python train.py --n_layer=12 --d_model=384 --n_experts=16 --experts_per_token=1 --d_expert=336 --d_shared_expert=0 --activation="geglu" --moe_layers=[0, 1, 2, 3, 4, 5, 6, 7, 8, 9, 10, 11] --router_score="softmax" --normalize_top_k=false --routed_scale=4.0 --balance_loss=0.0129 --balance_bias=false --init_std_router=0.0267 --lr_router=0.00202 --n_head=6 --n_kv_head=6 --head_dim=64 --vocab_size=16384 --norm="rmsnorm" --norm_place="peri" --norm_eps=1e-06 --positions="rope" --rope_base=10000.0 --rope_fraction=1.0 --qk_norm=true --attn_scale=0.125 --tie_embeddings=true --parallel_block=false --extras=["capped logits"] --init="normal" --init_std_qkv=0.0188 --init_std_o=0.00383 --init_std_up=0.0188 --init_std_down=0.00235 --optimizer="soap_variant" --lr=0.00577 --lr_mult_up=0.975 --beta1=0.95 --beta2=0.98 --lr_head=0.00923 --warmup_steps=61 --schedule="cos" --final_lr_fraction=0.1 --batch_tokens=131072 --seq_len=1024 --doc_mask=true --train_tokens=509700000 --steps=3889 --dataset="wikipedia_en"
Below are experts of layer 7 (counted from 0) of a mixture-of-experts language model. Rows are named router (the router's row for the expert), down (a neuron's output weights, with its number) and show model dimensions 192-287. Each number is 50 + 10 x the weight over its row's rms, rounded and kept within 0 to 99.
After each expert's rows: a language model's description of what the expert responds to. This comes from a sample of Wikipedia text that the model never trained on.

# expert 14
router:38 45 46 45 41 44 41 59 47 66 38 44 57 74 56 54 51 47 54 35 45 43 51 31 64 64 52 47 53 40 61 36 48 36 57 33 53 49 52 33 43 49 60 47 37 56 51 56 31 36 53 44 45 40 53 54 40 59 62 51 49 33 45 37 58 49 45 47 51 56 51 63 55 48 46 47 61 34 41 66 59 40 41 44 42 49 56 49 57 25 56 47 63 54 39 35
down141:44 67 55 51 47 59 42 52 54 59 36 36 61 45 52 60 49 47 43 48 56 47 48 44 66 43 55 45 57 58 61 55 53 62 52 52 33 39 36 38 48 48 62 66 62 50 52 42 61 46 63 38 55 46 52 32 50 53 35 57 45 59 47 70 46 36 53 46 57 49 44 28 39 46 42 60 51 42 59 60 41 74 65 46 51 33 46 45 35 38 38 45 48 25 44 53
down142:45 48 39 39 41 54 59 39 46 63 44 41 60 66 33 79 49 53 50 44 53 46 33 46 42 59 54 70 50 60 50 38 82 64 52 40 57 57 51 47 55 21 48 51 41 37 60 37 48 43 28 47 40 45 39 42 52 55 59 39 47 48 40 47 52 53 45 65 54 46 57 57 62 44 54 48 57 62 59 53 46 43 63 61 47 42 50 45 43 56 58 64 65 51 42 63
down143:35 53 51 41 65 55 52 53 74 48 54 82 57 52 57 64 48 54 38 48 68 37 41 38 47 57 68 58 55 47 50 51 45 27 53 46 51 38 44 33 50 71 44 64 49 45 52 64 53 59 49 47 44 51 44 48 50 59 58 48 51 46 29 54 57 43 56 38 52 64 58 68 55 35 38 48 63 28 54 34 53 49 56 31 49 64 52 28 59 55 44 55 55 66 56 43
down144:54 56 43 55 51 39 62 27 61 61 64 47 60 52 53 72 60 51 56 47 65 47 57 54 50 41 45 74 41 51 47 54 68 56 33 53 42 56 58 33 62 43 75 45 22 51 45 47 39 41 46 47 46 56 59 36 34 64 36 43 46 62 54 56 55 63 53 41 59 60 48 61 53 47 43 74 67 35 49 57 54 43 39 33 54 46 32 47 71 54 55 45 39 65 49 52
down145:44 35 42 44 54 40 60 27 43 53 67 52 44 28 52 48 40 35 61 37 48 40 49 32 53 63 34 47 53 44 55 61 52 25 57 60 61 68 48 23 45 52 30 53 51 46 63 51 53 46 51 61 56 51 58 67 55 51 31 61 46 42 48 62 54 44 47 33 41 48 47 50 48 48 66 54 47 53 59 44 39 49 35 62 54 51 53 65 49 46 27 49 60 59 64 43
Digits 0 and 2 inside years, sentence-opening After, During, In, and stat category labels like Passing, Player, Species.

# expert 12
router:45 52 52 34 49 43 23 46 41 48 53 55 45 57 55 47 43 49 61 49 30 50 49 59 44 53 53 57 54 28 36 50 53 48 40 56 57 64 51 63 42 38 51 41 53 60 49 54 63 58 58 60 53 56 49 44 47 63 48 49 43 52 42 55 55 49 60 54 56 38 59 30 53 47 59 25 64 38 59 72 49 69 51 55 46 42 51 59 40 44 37 50 54 47 58 46
down0:37 41 58 41 61 59 57 48 34 57 75 68 47 41 38 52 51 62 54 69 58 52 73 44 38 59 35 60 55 50 53 56 58 50 46 36 65 55 53 53 53 38 41 48 58 41 54 43 62 50 46 36 52 49 60 53 61 48 71 53 54 55 43 60 39 67 47 50 53 40 32 44 55 41 48 38 33 38 62 58 66 52 55 51 60 52 56 57 51 55 31 56 48 48 59 49
down1:46 69 55 49 56 50 54 53 37 45 55 56 43 47 58 59 68 35 59 51 54 57 47 31 57 41 65 47 45 46 35 64 71 43 56 47 73 50 57 56 53 73 53 45 62 67 58 50 48 45 51 66 43 43 48 73 43 44 53 43 56 48 33 59 49 49 46 46 66 43 49 54 80 58 56 45 52 45 50 50 46 53 37 52 45 60 43 39 46 64 46 55 60 47 50 58
down2:53 71 48 57 49 40 43 59 69 46 39 40 62 27 68 45 41 41 72 38 47 33 61 49 52 64 60 54 46 44 47 69 65 45 46 49 42 49 49 50 44 46 61 43 61 38 40 51 65 59 63 51 55 51 47 60 32 62 53 54 29 53 28 43 64 65 56 54 47 41 45 50 44 38 46 56 51 39 46 56 57 36 85 54 46 40 48 43 52 46 56 41 48 48 38 33
down3:61 65 39 32 67 48 47 45 46 43 32 32 53 49 44 46 39 52 53 60 61 60 47 49 57 48 41 32 40 66 54 56 56 53 56 36 30 46 58 63 43 54 38 43 32 39 46 49 55 41 61 45 30 27 38 54 41 65 54 53 40 37 56 44 37 47 65 53 41 66 50 56 51 30 55 66 59 67 65 49 48 70 52 39 61 54 40 50 39 56 55 47 46 48 46 65
down4:56 29 41 60 40 59 57 56 58 40 47 37 61 43 49 53 73 49 44 50 64 55 52 50 58 60 32 37 38 49 32 35 44 36 57 58 32 44 67 45 38 36 39 46 45 57 44 51 50 45 41 51 52 72 64 64 51 37 40 30 62 48 40 38 42 56 62 42 42 56 59 58 59 33 38 49 56 66 40 64 44 60 53 59 52 43 56 57 59 56 40 35 48 42 49 38
Standings column abbreviations like GF, digits and dashes in score tables, and relative words like who, which, that.

# expert 0
router:36 46 53 58 47 45 46 46 47 62 34 49 54 64 69 46 46 52 53 38 49 45 57 55 57 58 45 64 66 42 44 30 45 53 53 44 44 40 68 54 48 57 41 22 39 69 54 53 55 51 39 54 45 37 50 49 53 47 60 53 55 54 48 33 57 51 56 59 37 60 56 68 71 53 57 46 43 49 43 42 44 35 53 61 46 57 40 49 56 54 50 45 46 65 36 32
down0:48 34 47 55 42 45 65 48 52 57 60 54 56 59 47 43 56 58 22 64 70 36 52 37 44 32 43 36 48 54 63 52 62 42 45 57 51 57 65 45 44 44 42 52 52 58 50 60 62 65 73 50 55 58 44 43 49 62 34 48 59 51 56 26 50 40 36 49 51 37 62 55 51 57 35 47 59 50 39 41 56 30 61 69 49 72 47 67 41 58 40 46 51 49 55 33
down1:57 57 49 60 48 52 57 59 37 78 68 67 47 48 40 47 60 34 45 48 68 33 61 42 35 63 44 49 40 57 67 38 66 37 58 55 44 37 45 36 65 43 74 54 42 38 40 51 43 56 60 37 39 57 64 52 38 45 39 48 60 61 61 49 50 39 53 37 36 46 46 49 60 54 66 60 49 47 34 50 36 59 40 48 57 50 48 44 65 57 41 51 39 48 60 55
down2:55 44 54 39 44 55 43 49 58 45 45 48 41 61 47 49 49 57 65 37 53 44 56 51 51 38 43 57 52 36 28 60 54 68 67 31 38 43 53 63 35 51 61 33 57 49 45 51 55 65 52 25 34 55 74 54 45 64 28 36 46 37 53 53 65 47 44 45 59 46 47 58 64 48 44 65 58 41 56 52 57 50 45 45 57 65 64 54 33 38 38 42 52 56 49 42
down3:48 43 62 36 58 56 47 47 44 47 57 55 60 59 47 53 60 61 44 47 60 48 46 61 66 57 49 63 65 46 37 55 45 49 56 50 60 50 50 62 43 68 47 50 54 50 52 53 31 44 46 33 59 45 44 50 44 47 53 45 60 64 61 35 59 40 55 46 53 55 43 70 57 51 70 48 59 55 42 45 36 48 46 52 43 50 52 27 53 54 38 56 42 58 55 46
down4:55 44 61 52 56 47 70 60 46 64 30 39 57 44 30 40 39 61 50 60 57 46 40 44 51 45 29 54 66 71 51 37 60 52 69 65 43 40 63 40 46 49 54 29 68 57 44 59 53 48 43 56 30 52 57 57 29 53 47 50 76 67 46 46 43 57 60 60 57 55 48 39 53 67 40 50 57 38 66 42 49 47 35 52 63 58 44 52 47 41 48 41 48 54 58 49
Mixed tokens, often digits in years, times and stats tables, table pipes, and word pieces like mill-im-etres, bl-im-ps.

# expert 6
router:42 31 38 51 50 65 44 64 36 44 48 52 30 62 45 46 47 51 48 45 48 51 59 33 59 54 50 49 63 43 61 50 51 52 34 41 62 30 59 44 48 38 62 53 47 35 35 52 45 51 56 58 42 63 52 37 59 58 53 43 36 36 51 45 51 45 51 38 39 44 33 47 43 45 53 32 48 51 47 48 57 43 48 54 67 52 54 45 49 50 59 44 38 53 44 45
down0:58 52 43 51 36 49 37 46 43 39 55 49 36 67 55 42 57 61 34 56 61 70 47 57 39 45 51 52 49 40 53 60 45 45 68 44 47 29 58 59 47 43 45 70 43 38 40 55 65 53 52 62 51 72 48 64 52 39 52 60 54 41 37 44 63 50 40 50 42 44 56 59 48 48 44 42 44 61 44 35 31 69 47 47 54 52 20 61 55 58 63 45 52 49 41 58
down1:57 65 61 38 51 56 53 49 69 38 72 57 48 40 50 42 50 34 44 49 47 44 57 57 51 37 35 36 68 31 53 32 42 51 62 44 38 58 52 46 52 48 42 46 54 44 37 51 33 48 43 57 64 39 45 39 40 57 37 55 29 48 60 39 48 49 43 41 44 61 19 44 58 46 50 38 67 46 34 36 61 42 44 46 39 58 37 56 43 50 60 44 70 61 47 57
down2:42 60 38 60 49 42 63 45 35 40 54 48 49 77 35 57 50 52 43 37 49 35 45 42 53 54 51 59 55 37 55 46 20 79 52 34 43 45 49 31 51 38 62 41 50 42 57 49 58 52 66 61 48 48 49 50 56 57 50 44 63 26 38 41 40 53 50 53 60 66 61 46 44 55 45 45 52 68 63 64 47 62 54 53 58 73 41 47 56 58 49 38 42 57 40 47
down3:65 53 47 37 45 49 34 68 41 37 62 47 47 44 51 50 53 47 49 57 63 56 57 49 53 41 51 58 45 40 47 62 55 39 56 55 53 45 39 53 38 56 40 51 62 42 33 55 48 40 27 46 42 47 59 55 52 30 67 59 64 34 63 33 51 53 61 49 60 59 55 55 63 68 49 47 58 64 56 41 59 69 41 53 44 55 59 39 51 37 49 48 59 56 57 53
down4:39 55 52 71 42 54 73 68 47 54 57 47 53 45 62 48 58 62 38 51 55 46 38 36 63 57 52 43 28 74 27 49 35 40 47 51 38 43 51 55 39 57 47 37 52 54 34 49 48 51 45 46 21 54 44 66 53 66 46 57 42 47 40 55 49 54 59 67 34 57 52 53 49 48 60 37 59 49 54 57 49 50 61 44 45 50 52 48 55 49 48 39 53 40 39 35
Row-ending pipes, line breaks, sentence-final periods and "in" or "at" before places, plus pieces of names and medical words.

# expert 4
router:41 55 40 53 44 46 47 53 56 67 48 40 48 52 65 61 50 40 50 42 52 36 59 36 38 65 54 37 46 59 54 48 67 51 41 53 61 52 38 48 55 58 49 43 53 60 40 42 58 58 42 55 59 31 60 65 42 66 72 53 39 59 45 37 61 53 52 64 38 68 65 55 46 51 62 42 63 43 57 40 63 60 23 59 36 48 52 53 46 56 46 54 48 54 61 46
down0:64 40 63 39 40 63 59 40 50 51 62 43 44 56 58 39 60 31 63 59 47 59 74 49 44 34 59 48 49 47 49 57 74 54 63 43 42 37 53 53 49 49 51 38 45 58 56 62 63 54 41 50 43 53 10 74 59 49 62 43 48 42 37 62 39 34 55 47 42 46 42 37 49 74 46 47 46 68 58 37 58 50 56 46 45 61 44 39 50 23 47 46 68 48 57 37
down1:65 43 32 36 48 58 64 32 48 33 48 36 43 56 47 29 51 52 40 52 57 46 50 42 59 51 51 48 55 65 49 46 58 62 51 46 51 37 68 56 49 40 36 30 65 46 51 51 65 54 58 67 33 33 55 43 44 58 46 43 53 63 41 31 57 53 44 40 33 43 46 51 48 27 37 55 53 39 67 37 47 56 58 54 68 55 31 41 45 44 52 62 45 42 45 55
down2:56 59 42 63 54 48 48 51 55 63 48 49 54 44 55 56 44 56 52 54 62 79 45 44 46 45 55 29 40 59 43 47 54 51 57 46 45 43 57 48 50 56 57 42 47 58 63 58 47 37 42 56 31 62 60 41 67 51 57 38 47 45 46 32 56 45 48 38 51 52 52 57 51 40 60 48 56 55 57 49 52 58 35 55 44 46 69 59 53 53 42 56 47 46 57 44
down3:51 47 21 55 48 44 36 47 42 64 46 22 48 49 59 45 53 58 36 58 49 64 61 61 42 62 50 47 39 58 54 49 39 50 56 36 56 42 48 35 46 57 34 50 33 46 51 55 54 45 56 68 51 49 63 49 50 36 53 44 39 45 54 65 32 41 45 30 51 34 43 36 43 49 52 44 47 70 73 57 48 63 54 29 61 45 47 59 40 53 49 47 46 31 59 59
down4:37 57 64 54 57 34 30 30 57 55 43 55 39 36 55 52 44 47 53 30 46 49 41 68 43 39 43 43 55 35 28 49 44 58 48 51 34 49 50 44 56 34 68 48 44 53 42 64 42 43 54 48 69 53 59 42 49 52 48 56 38 50 58 54 53 67 41 42 49 50 31 42 49 51 53 62 37 54 66 64 52 39 53 64 57 49 48 42 53 38 62 62 62 61 36 43
Blank spaces, opening parentheses and "and" in lists and tables, plus first names and place names such as William, Brunswick, Dakoro.

# expert 8
router:49 45 47 54 48 40 51 60 61 56 53 45 36 72 47 46 57 45 37 27 33 34 59 42 71 33 53 64 67 48 62 44 65 50 24 56 58 82 53 45 64 30 54 55 38 55 62 49 38 55 55 55 62 52 52 37 51 47 46 72 61 50 42 52 50 36 42 59 64 58 46 50 63 59 43 59 43 54 61 49 32 45 52 50 28 51 39 40 40 55 50 51 49 29 44 34
down0:59 56 45 53 69 32 40 43 69 47 42 46 46 56 40 43 37 50 59 47 58 66 78 45 60 51 66 59 52 56 41 46 51 51 44 52 44 40 55 47 50 42 45 57 37 52 49 54 54 52 52 44 45 52 47 54 58 42 38 59 63 64 49 49 43 48 60 47 50 60 51 48 50 48 35 47 49 71 66 65 60 63 53 53 49 41 62 29 52 31 23 51 40 50 74 62
down1:51 43 59 60 36 46 45 55 35 50 52 39 32 41 48 33 50 54 38 59 47 45 39 42 53 55 36 34 57 30 48 45 44 51 55 42 37 55 60 61 44 58 71 65 29 48 45 45 47 62 40 53 57 67 61 46 41 50 52 52 50 46 66 38 50 69 57 58 56 55 69 54 45 43 57 36 50 51 34 51 54 47 49 50 36 37 40 50 60 47 53 21 50 49 54 37
down2:34 53 24 54 34 49 58 52 57 54 47 30 64 51 34 41 59 39 36 43 54 52 57 45 22 54 35 48 56 47 55 40 27 47 51 55 73 43 60 44 36 47 49 34 42 52 62 47 40 56 63 46 60 49 47 66 48 60 39 56 70 58 39 46 42 56 44 45 42 32 44 54 49 62 53 64 51 53 46 60 47 34 47 31 51 51 43 56 42 45 60 52 50 66 37 52
down3:47 47 52 49 61 37 39 44 64 52 53 67 39 53 35 42 60 24 39 35 38 56 42 46 47 52 53 46 53 59 44 69 49 56 45 52 74 38 58 34 65 53 58 55 61 48 47 39 49 43 38 45 59 52 58 41 37 45 41 56 47 61 42 37 56 50 56 53 67 60 57 38 58 57 45 56 33 39 69 55 36 43 59 56 57 57 30 52 37 62 48 58 38 65 61 48
down4:61 41 40 47 53 51 56 51 33 47 42 67 42 65 43 61 57 73 50 27 36 50 41 51 50 47 46 39 46 44 41 41 52 51 66 49 31 53 53 58 57 50 42 41 34 57 56 48 43 45 45 54 53 41 57 47 47 28 36 46 62 41 52 37 58 52 60 47 58 58 46 53 42 50 57 46 58 53 70 44 53 57 83 58 44 43 53 55 52 65 48 54 39 42 47 54
Word pieces inside foreign surnames and team names, months in dates, and nouns after "The", as in Mass-imo, Laus-anne, duties.

# expert 2
router:40 42 33 46 47 57 58 67 71 48 59 42 42 48 59 55 52 25 43 46 53 43 61 49 44 49 54 59 48 37 59 47 46 37 50 57 39 50 55 40 70 54 54 20 39 54 47 57 40 56 54 45 44 51 54 45 62 50 58 47 55 38 42 41 53 41 53 55 45 19 46 37 43 47 48 63 27 48 67 56 58 48 62 36 53 51 48 61 47 58 52 37 42 49 42 52
down0:33 36 46 63 58 60 55 32 44 47 37 36 66 50 32 55 47 93 50 38 33 55 68 60 48 51 50 23 45 44 69 38 50 60 39 70 63 55 54 45 37 39 49 63 47 42 40 46 58 54 40 66 52 54 53 55 43 49 55 42 43 36 51 39 54 54 52 50 45 56 54 50 48 54 43 46 48 28 34 63 52 51 63 29 42 60 61 76 53 51 42 44 33 54 66 51
down1:31 46 59 43 46 48 52 39 49 43 55 47 27 43 50 50 60 51 44 40 66 59 41 50 53 45 70 55 31 47 53 42 50 49 53 73 64 44 52 58 42 41 48 54 57 59 47 39 63 32 48 50 47 51 36 48 42 40 62 43 60 49 62 40 46 41 43 60 56 58 46 51 64 49 33 59 53 47 45 58 52 47 46 56 49 45 63 49 43 53 48 57 67 59 34 51
down2:51 45 62 56 39 52 37 39 47 69 63 54 42 41 59 54 49 65 45 49 54 42 51 53 42 40 55 53 51 35 45 57 54 43 47 64 60 50 43 50 76 46 47 43 35 46 54 60 58 36 36 51 60 56 45 68 67 35 60 53 61 49 57 47 55 57 59 67 52 48 64 36 35 62 53 60 44 67 41 47 24 67 36 45 48 45 69 51 51 42 52 65 57 71 54 48
down3:50 53 43 44 62 70 50 53 28 44 58 48 35 70 54 36 48 53 55 54 55 46 57 43 55 59 58 38 52 53 38 51 41 74 55 50 61 35 42 35 77 59 50 58 62 32 45 58 52 54 49 47 50 52 53 41 45 57 58 55 66 59 49 58 52 51 35 53 48 51 38 44 51 51 66 31 49 59 43 48 53 57 63 44 32 57 43 52 46 43 45 45 58 38 37 47
down4:40 53 60 49 60 48 70 43 58 43 48 58 41 50 53 47 42 65 50 29 68 52 29 46 38 49 57 31 49 46 47 39 25 43 43 48 56 31 54 55 73 58 55 67 37 65 46 36 56 39 31 49 39 40 74 38 56 38 51 51 42 44 42 68 55 60 47 48 54 54 44 61 12 52 51 42 57 43 44 55 31 55 52 47 49 56 41 62 46 60 41 44 58 56 45 57
Commas after introductory words, table cell pipes, heading markers, and units in infobox lists, such as However, lb, ==.

# expert 5
router:44 57 49 49 44 59 49 47 51 59 36 44 52 57 48 71 63 64 42 35 57 52 41 51 47 40 59 47 66 48 36 52 41 48 38 53 45 43 45 40 44 48 55 40 43 62 43 62 52 60 32 49 56 44 41 43 57 46 64 35 38 31 35 44 56 65 48 59 38 43 38 45 19 50 56 44 54 38 40 67 54 59 44 44 58 41 59 58 56 54 58 48 60 53 61 51
down0:50 42 54 43 52 38 59 54 45 33 40 62 62 30 76 55 54 16 40 61 54 35 44 61 62 61 55 47 38 47 46 56 22 52 62 44 51 56 41 50 50 60 52 48 56 47 37 37 59 38 75 35 36 33 52 60 47 61 47 49 63 49 53 47 57 49 57 59 49 61 36 54 49 65 52 27 60 35 47 52 58 46 46 63 41 60 44 35 51 48 28 50 54 43 43 49
down1:53 39 52 60 41 64 62 46 53 64 54 49 52 50 52 63 43 40 59 63 43 64 46 54 38 47 49 43 56 54 49 58 57 70 47 46 59 65 56 71 51 57 46 55 53 35 43 38 74 55 43 52 39 69 45 71 66 40 52 33 61 51 46 55 38 55 62 50 46 33 56 66 44 46 38 60 52 45 52 59 58 42 68 45 48 43 35 36 46 53 70 56 39 47 56 51
down2:58 43 53 51 58 65 58 58 62 67 43 42 54 61 38 44 30 58 50 55 64 55 53 50 42 50 46 62 38 54 62 50 67 33 51 56 22 45 39 60 37 35 40 65 47 69 63 54 38 52 41 46 61 49 73 45 57 48 41 45 37 42 59 67 74 33 51 50 51 49 47 71 43 38 52 80 48 38 56 46 52 32 37 47 60 47 30 35 51 65 42 49 60 64 50 38
down3:52 57 53 52 52 63 45 48 79 49 48 55 33 48 48 55 44 56 63 41 48 54 59 35 39 50 62 52 62 43 34 40 47 63 54 46 43 45 63 37 38 60 54 64 46 59 44 54 35 49 44 43 37 65 34 37 53 39 55 37 48 40 49 53 54 53 47 39 46 62 39 56 02 46 43 65 64 60 41 51 53 58 28 58 48 50 56 71 52 61 41 39 45 27 60 44
down4:35 52 55 58 52 52 44 47 36 64 51 39 51 50 65 47 61 50 41 58 33 66 52 68 61 53 42 58 39 55 64 78 58 52 60 50 32 66 55 32 47 39 48 38 55 51 64 63 69 56 45 52 50 48 50 58 49 58 45 43 47 41 67 58 40 57 66 39 63 52 49 56 49 40 52 51 47 55 45 55 52 44 48 45 59 49 44 47 57 37 55 47 65 46 35 59
Digits inside numbers in sports tables and dates, such as goal differences and years, plus endings like -ropoda in gastropod classifications.

# expert 9
router:36 45 58 59 48 47 57 39 36 62 34 52 49 54 57 53 46 47 76 29 44 32 71 39 46 49 63 61 62 37 32 58 54 46 54 45 50 46 62 61 60 59 69 45 25 64 49 43 35 59 48 48 40 52 50 76 57 28 43 49 60 53 32 64 57 43 59 44 28 44 45 59 79 62 44 56 58 45 52 54 62 59 46 59 60 35 61 51 45 45 43 37 50 45 51 47
down0:41 63 50 38 60 43 44 51 64 62 43 55 42 59 57 52 41 56 44 58 40 53 50 46 42 62 54 43 54 52 50 37 56 28 61 47 34 39 49 64 30 42 68 53 39 46 50 38 39 57 60 34 46 28 68 65 49 55 46 39 39 56 51 71 47 45 47 56 58 40 52 59 40 56 43 44 57 54 39 19 50 79 38 43 32 55 47 48 47 61 57 41 62 59 42 40
down1:55 60 42 58 41 48 40 62 41 44 47 45 33 55 61 42 61 36 57 52 43 54 41 52 33 57 51 44 29 49 37 45 46 42 49 50 48 49 48 58 52 32 55 58 60 52 28 68 53 55 62 56 44 55 58 47 63 39 41 49 36 53 54 54 48 56 63 42 42 28 36 51 57 66 56 65 60 67 51 44 45 71 58 44 45 52 60 49 54 76 56 42 75 48 45 49
down2:56 43 44 51 44 35 50 42 48 39 44 61 57 42 54 41 41 69 46 63 47 56 37 63 62 44 50 67 55 47 60 48 43 43 44 70 33 41 56 33 43 52 36 36 41 67 53 51 52 61 65 43 53 63 46 60 49 41 45 53 73 45 50 59 60 51 49 55 45 48 56 47 65 41 56 59 47 29 52 54 40 49 49 36 66 46 48 63 65 49 55 48 34 43 42 54
down3:46 41 56 31 46 66 46 56 39 49 35 56 42 60 47 52 64 51 39 46 45 55 35 56 67 45 60 39 47 54 47 39 62 47 61 36 49 51 42 50 48 52 26 43 55 44 65 44 25 54 45 62 62 64 50 69 35 46 70 51 45 35 67 48 50 38 55 47 53 59 40 51 55 53 59 40 39 43 55 56 35 57 44 70 67 53 39 59 47 53 56 48 47 78 50 61
down4:51 52 49 44 56 63 39 51 42 54 62 45 52 36 64 58 61 55 64 51 63 58 56 54 76 46 50 42 47 46 64 43 56 45 41 57 58 40 50 50 57 43 42 45 38 64 44 48 59 62 46 50 49 57 54 46 48 39 50 28 38 45 54 42 43 38 61 51 48 77 44 51 64 61 61 48 66 44 42 36 54 41 59 39 48 64 48 45 43 51 35 55 53 73 42 44
Possessive and personal pronouns and short function words in narrative prose, such as my, their, her, was, by.

# expert 15
router:50 79 52 52 44 42 39 51 43 60 36 42 18 47 50 56 41 37 56 43 51 32 53 73 52 55 41 52 56 45 69 59 56 34 30 67 50 45 61 44 55 51 66 38 60 75 44 32 63 65 51 50 73 38 58 52 69 61 50 58 66 48 32 55 55 24 56 60 58 51 54 71 54 34 53 53 55 38 57 55 39 61 65 51 37 50 47 48 47 39 58 54 56 48 24 42
down0:51 64 60 45 52 67 42 43 23 59 52 28 37 43 53 63 29 52 62 55 65 40 42 46 37 48 40 52 59 50 67 60 20 44 49 39 42 50 42 27 39 40 57 51 59 50 53 46 51 75 53 49 51 58 59 62 44 48 50 61 41 63 37 55 36 51 45 48 48 53 31 51 63 34 45 38 57 46 54 51 52 41 49 55 52 72 47 45 30 59 32 56 39 46 57 49
down1:63 48 41 53 40 45 42 53 53 32 56 66 46 50 51 43 44 73 51 60 47 56 35 41 44 72 51 46 41 55 52 67 39 48 45 52 57 43 32 42 58 40 38 55 52 32 52 33 64 47 47 42 34 53 37 46 53 58 50 51 32 44 47 57 32 52 49 58 49 52 47 64 22 63 63 42 37 56 56 54 35 64 65 51 40 54 49 49 50 59 52 40 67 46 37 53
down2:50 60 54 43 51 49 37 44 72 38 42 44 52 63 44 51 44 59 33 44 47 58 50 46 53 61 47 47 69 67 45 55 72 60 56 53 55 55 38 51 44 40 34 53 36 59 36 33 61 39 60 46 55 46 36 33 53 54 57 46 47 52 56 44 58 68 48 41 41 47 56 44 46 53 54 37 33 54 68 44 40 42 35 54 53 54 51 62 49 52 39 53 62 55 59 66
down3:38 52 51 40 45 52 49 44 67 45 44 45 49 77 44 49 62 52 66 55 33 56 59 50 49 49 57 38 55 43 37 48 21 34 50 39 43 57 56 57 41 45 53 44 56 49 45 47 52 54 56 53 63 58 58 55 47 39 51 29 65 47 52 51 45 58 51 71 51 42 42 58 41 51 53 40 52 43 50 60 58 62 45 75 55 66 42 54 27 46 56 47 48 52 54 58
down4:54 48 43 47 56 54 66 47 40 52 47 63 55 66 43 41 54 64 62 44 59 44 55 41 33 56 51 49 59 55 47 33 51 43 43 60 44 48 52 58 54 77 46 63 42 59 58 47 48 52 68 54 52 35 81 53 48 56 28 37 49 63 41 54 58 47 46 54 60 45 61 50 40 65 61 41 29 52 52 46 52 33 62 63 75 56 45 44 39 70 64 36 53 28 39 51
Digits inside years, dates, scores and ISSN numbers, such as the 9 in 1975, plus word-middle pieces in names like Kilmarnock.

# expert 10
router:56 50 45 55 47 50 49 42 60 63 69 47 39 59 54 41 65 49 57 54 41 51 45 38 53 43 58 56 50 56 56 43 55 47 43 60 39 28 48 32 46 66 54 55 48 47 42 52 45 65 40 75 52 64 66 57 44 35 44 50 57 48 50 41 51 68 60 53 49 46 59 67 41 58 38 48 56 58 42 40 32 54 40 34 56 53 40 37 42 54 36 30 32 62 53 68
down0:42 56 43 58 53 50 61 63 53 43 58 55 37 36 57 43 61 59 51 59 47 51 57 53 62 50 44 62 57 31 57 47 57 47 60 57 42 53 54 53 55 49 37 57 58 30 52 47 32 42 42 34 41 53 52 47 37 51 51 38 49 43 64 48 48 42 59 48 42 59 45 51 45 50 58 43 64 54 51 53 41 47 49 39 70 61 16 45 50 50 52 53 69 49 62 63
down1:47 45 56 61 55 57 68 60 40 45 50 47 43 47 57 47 36 44 46 45 50 43 61 54 33 42 43 55 58 58 54 92 44 43 53 45 65 52 46 37 42 37 60 53 52 47 49 62 44 56 32 68 57 47 52 43 47 51 41 59 22 36 65 61 36 42 45 58 48 63 50 39 48 46 50 66 53 65 58 54 61 50 54 49 50 62 51 39 62 66 50 45 68 55 55 42
down2:67 40 43 60 50 46 39 50 38 49 62 69 65 50 53 53 41 55 48 40 46 52 61 69 60 54 51 40 47 50 45 27 41 62 51 47 46 43 49 39 57 33 58 72 42 43 54 59 31 49 36 43 33 32 39 63 63 64 43 41 58 42 37 54 65 63 53 55 50 50 43 52 58 56 47 53 46 56 44 58 54 48 50 52 54 60 51 58 48 42 61 39 62 45 58 47
down3:52 49 56 51 48 56 64 54 40 49 50 45 34 54 56 48 39 34 53 36 64 58 51 47 68 50 50 47 37 56 49 45 50 55 49 61 49 40 47 30 75 45 58 44 51 52 56 50 57 49 30 18 54 64 56 51 64 36 58 66 47 29 44 50 54 58 50 60 48 47 60 45 59 53 38 54 48 60 45 44 46 52 45 37 42 33 32 44 38 48 40 46 37 42 53 25
down4:58 64 52 69 41 58 63 60 58 43 56 57 48 39 62 66 52 22 51 62 59 56 41 79 28 50 51 55 64 36 54 61 58 61 68 43 47 42 50 62 57 39 56 43 55 55 46 51 46 28 39 67 48 31 50 52 61 50 66 60 35 43 49 47 55 54 43 43 33 34 46 73 66 55 40 46 50 66 39 51 60 48 64 59 56 19 54 56 60 61 63 46 40 64 54 58
Spaces and pipes starting table rows, and common words like known, one, best, first, last, as in one-year contract.